From a checkpoint of a small mixture-of-experts model trained on Wikipedia: 4 picks a token, 366M tokens.
Below are experts of layer 3 (counted from 0) of a mixture-of-experts language model. Rows are named up (a neuron's input weights, with its number) and show model dimensions 0-127. Each number is 128 + 32 x the weight over its row's rms, rounded and kept within 0 to 255. Numbers have three digits each.
Before each expert's rows: a language model's description of what the expert responds to. This comes from a sample of Wikipedia text that the model never trained on.

# expert 37
Description: Pipe characters separating cells inside tables, especially in header rows like "Title | Year", plus |---|---| divider lines.
up10:077194101116121124113178131133097143098117093116104046110124125179063140177137150096154137167142144128079121149222102134099142114155078067169116136072151168178111096157147141132091081133137155163137095125126100160086144165103091178146080179055113143152151132126150181100153158170140101105149128174167093133119162125112164106155117173136141155162118170138151126107201146130123095102097

# expert 16
Description: Words opening a new clause after a comma or period, like that, which, when, but, who, plus subject pronouns and verb-final s.
up0:126149128105153126167150092110120098181105122154145158090121228148092145156155114132147129065085048115085106087108136098089083092111131131087144157135105229137174120118183191141099091100115093154175203087111167144092089109148136131189165099121132119162171141110069134108128114098152118168183126120145096095157115142099120158125137128140157160136119076088132120130144127128088133069124

# expert 22
Description: Pipe separators between table cells, markdown divider rows, and semicolons in chart-position lists, inside election, medal and results tables.
up7:094142118098140101071179088092091068146122152109126131116139108137083083032121153137160106116108091159143103129150133117131151121156117103159116137123168134101105108113195093138159149113117211158198174144105165096137115127156072166178123171080090098114092168145163138144133197122098075100123076097105139175122165130149190125095140053113180162160148117100132142096168127110141167156134

# expert 23
Description: Given names starting a person's name in lists and prose, such as John, David, Richard, Hugh, plus name-ending pieces like ley, son, ina.
up1:110092113140134113156198116039156149182185110172084128114144124123068102142101125108058144138109138134160118173089115122149137129113155176130119105139106150167151121207093101112115124108128097122147132109145117105185143106090143140155116125143108101145070054123142116119113079126138083185169172119140095142116137123196104184176128067132137141124128092090033105106051164161126118141105

# expert 2
Description: Forms of be such as was, is, were, been, plus as and also, usually after a subject pronoun or noun in biographies.
up2:155161074090145107045123158108101131073116165160136089163195082093165106134133123103164132120168210073109166139125073150133188133157144111141116144166161066161084168166148128050136167084159121130092132108105079169152140154150105154102064113146099143148148100169112105121127130083188113132067143146144111117117128099135173101105083109117149102130100129167141085105101101086171112104123

# expert 20
Description: The, possessive 's and determiners like his, their, its, usually after prepositions such as of, in, to.
up17:094148119106168097105164071136153133143102187163069164084106126162116170117095119130134147058153105104175101088135075124168107086150094128135111176118122136056177136132193164071124059182118093139114142135120139089192193179108140064128124135113144104085112148146072142116114130113127130146105167114122103125094147101067139086115193121147159143094077118118117133172163109131133188163133

# expert 63
Description: Main verbs in narrative prose, often past participles after was or he, such as published, used, released, made, played, became.
up0:076154180130093077146157117145151065140093156087092125177147180078156089213130139165081158164199167124151109131177146150164120157144174086114129155133145089119200102127100152123137090124142141108087151162106124092120167090108174060157114117132108092089156118114133092139105121133085113169120082122095134188058133091158096161171133132146171147150104138179138125139136110110071119163157

# expert 1
Description: Mostly "the", "The", possessive 's and his, its, their after of, in, to, before nouns like United, National, first.
up2:135162107123113133107134125135192154089117195083148109204089159137169147100164144151184112174104131117165110097130140137124126081119161135163164135111119167126107090122101149123107157120098135164120130129080133117167122150051159177160162121124144122179098047161097097116169116131118058136073154191074162198135077188106112138123135113155087153073108162076098157131161148126096148167093

# expert 56
Description: Coordinating words and, or, but, and commas linking clauses or list items in narrative text, such as killed or wounded.
up7:115120117110137089122142151146128117137109102176105115087114104155132187159148162122170129065228160120152145143106079100047120104129135176134142118055145100130138140200133169114146165104117131155079174160104102143106162155126173097187134169113130134133180101138134123087189099091103113088104070145152091096108109126105170077111049148152137079135104149171189137158096151094117126151151

# expert 30
Description: Pipe characters separating cells in wiki tables of scores, statistics and dates, plus table divider rows and semicolons.
up7:142142150123132109166175090110108088142099092169095158098154127166130154134158049131122138113213122103082108130093112163157109104090219142094122108161137123200147161085102141109136123094104111136125103116101113157144126146132105182106111109163135142122116121053104132112099099063136166149154174108161076147144182147061096113166098140044140123173145120097172100125201118123167142110087

# expert 45
Description: Auxiliary verbs has, had, can, may, will, plus line breaks, $, km, mi and prime marks in statistics and data lines.
up3:115124165111129150121096114109178097089094136168138115129131171080073181124075045168127102076194093129191120061109094116163099130145145154120130108144101099139155130105124157099214164131102173119097131120175125199150192178163113156167091150130139193182190160115133161086135159134107113153153151127107099126123141164115145161143095130132104122180142128115129107148149079107112171122072

# expert 29
Description: Words and word starts in sports coverage, such as r(ushing), s(acks), penalty, quarterfinal, game, Cup, plus score digits in results tables.
up1:129143108123134155098089170130119095097153131052073145133117091085138143153178161156119137152117131170127204134149130077126115156113106146132151063112123153107131122114074147151134113122162052158120106133137112105136067094118054127053090143170141139154090122120101156167189122093148082114136163163098170161089127118111132176153241131141177123109153126130114147130149177120122088100052

# expert 46
Description: Capitalized first words of proper names and titles, such as New, North, High, Black, First, All, often in album or place names.
up0:156109111184162150103110119117151166162120140095118105148129067138073089089099163127153127139143165157133134098108144122109139131142089170113158091138067116150078222162145153097120140151101082105092140156177151141156186140109092225132091118127080120138165149153092141109099146111088144176170135102132088118183098157111134168083114101137122086119068077152071162045122150139157173123127

# expert 7
Description: Raw byte pieces of Thai, Japanese, Cyrillic, Arabic and Devanagari script, plus first names and name fragments like David, Tom, McK, ik.
up0:115101143101154137071119123145105111153123128154109116118084111126090064105167152166083122097122113099112123142085071163152089104103157085093156124158107141186082147180123193177188139124141145113122141094165185131103153176116102165143137130128074233127127144113142097122168107168155083149054107111115147126106148153156118093085134153164148108166149072186121151194085107139160185136103

# expert 61
Description: Pipe at the start of a new table row after a line break, plus semicolons, colons, bullets and line breaks in lists.
up15:206155157119120120084141165105103131119111134165177154053167097099150134135064106106104144103145121163112067139103161158119097079095138141132131146106120106089160166144130109151151085100158097123099142162138163016144111134115182147134096144141149125157120071129143037134153121119175172130154065140139143169087165116136095103098182135116160138167087189069137105101153114105149134161169

# expert 21
Description: Pronouns starting a clause, often right after which or that, such as he, it, she, they, who, his, usually before was or had.
up7:125118141122093115158133043178145172114096147133126110100141143150164174088122119133091117166098157148093072121110186117115136159126209089153182112144141155180121127143145066067129107177101162096151084072145129123112133103103135125129150151158118119068177116103104140123128102134117143122178092105123151155090058133165122147197094101112160123140027167160157144075150153121121137128053

# expert 31
Description: Opening pieces of technical or scientific words after articles, like cogn, gen, col, wh, gr, often in biology and species text.
up3:146154167123216105115164169150119120109136168114148138116144114120095164163139138122134138161116176147111152141158141102112115184141095137063166121071124145100126135142186105123118180076100085146102171167129125109100101165134137124102083091113167117160141142172083041134164101121144103153172128158128117116200153069113126062055189124089106144157117117117145174110136073187155119197150

# expert 51
Description: Punctuation marks: opening and closing parentheses, brackets, quotes, semicolons and commas, especially after names or dates, as in "(1770–1835),".
up8:116187166106150102176120164094147132094166126103109144132113139053145122126142114111156129145132115095101092039102102182111134165125120124169110112131097129095131159138172099182062125116153073183167128123135125120101128101133135156178173134138081049116084171144124112122109151136113168083180079121112100208090142163139142135159103130093135086146115149111058101236105112148137116156130

# expert 38
Description: Hyphens, en dashes and slashes joining compounds or ranges, such as sixty-day, African-American, al-Shishani, and list-item dashes.
up9:126085109171185136193142096132069104080136124093123113054121122088109077115121154073093131131136188146079108099094135158180123080154115131121095197150156160071120130112104116157098082132086138091131090124066117160138107145132114101103080142148098077093181073175083127125141135114142105073158155110157143142131131115128149078105121097059101179145105143113167098204123122129168129124173

# expert 32
Description: Degree, minute and second marks in coordinates, percent signs and km, plus auxiliaries has, had, have in stats-heavy text.
up3:120166094133123140146146179087163127163110095117111136096132152089089194130102114177130109109161160098124103098145070132086087118123128180087143114180101113171083202159143203102112156132188132080082110130122096144084159139133125127090111160120120125137127111125102125113142113041101096155058097116176176133164156139089121121062184136161139118133087116069178108103098082090081163128111

# expert 9
Description: Word-final suffix pieces completing verbs and abstract nouns, such as -ing, -ed, -ation, -ize, -ability, in prot-ecting, remov-ed.
up0:146141126119101093215154079141185140074143153153144118101177164097098170145122081149119107130150103129047139111106101099140156144096103103163127140114091144118183119130080105118106122109077080137113126100093064115096134126110182111090123144078110042165093149082125164167117115094113177136136178108087107147140157136157157133207154159125175096176127138106112092103159119120095058077136

# expert 36
Description: Prepositions and determiners like for, of, both, such, other, more, known, mid-sentence in prose, as in "in both Spanish and English".
up5:163118179143129172124108118138119124119098139103090124131100116201144093158165159100112055140156087099094173128105152097201123100122165111131048114121150123138128092148112159167102156170126173072130092132121133168145134176135114104146106160106147183160184176142125129088085189136119112124112183135078132092091074093150101217075131119059131088133152100143138105110159184157175139129134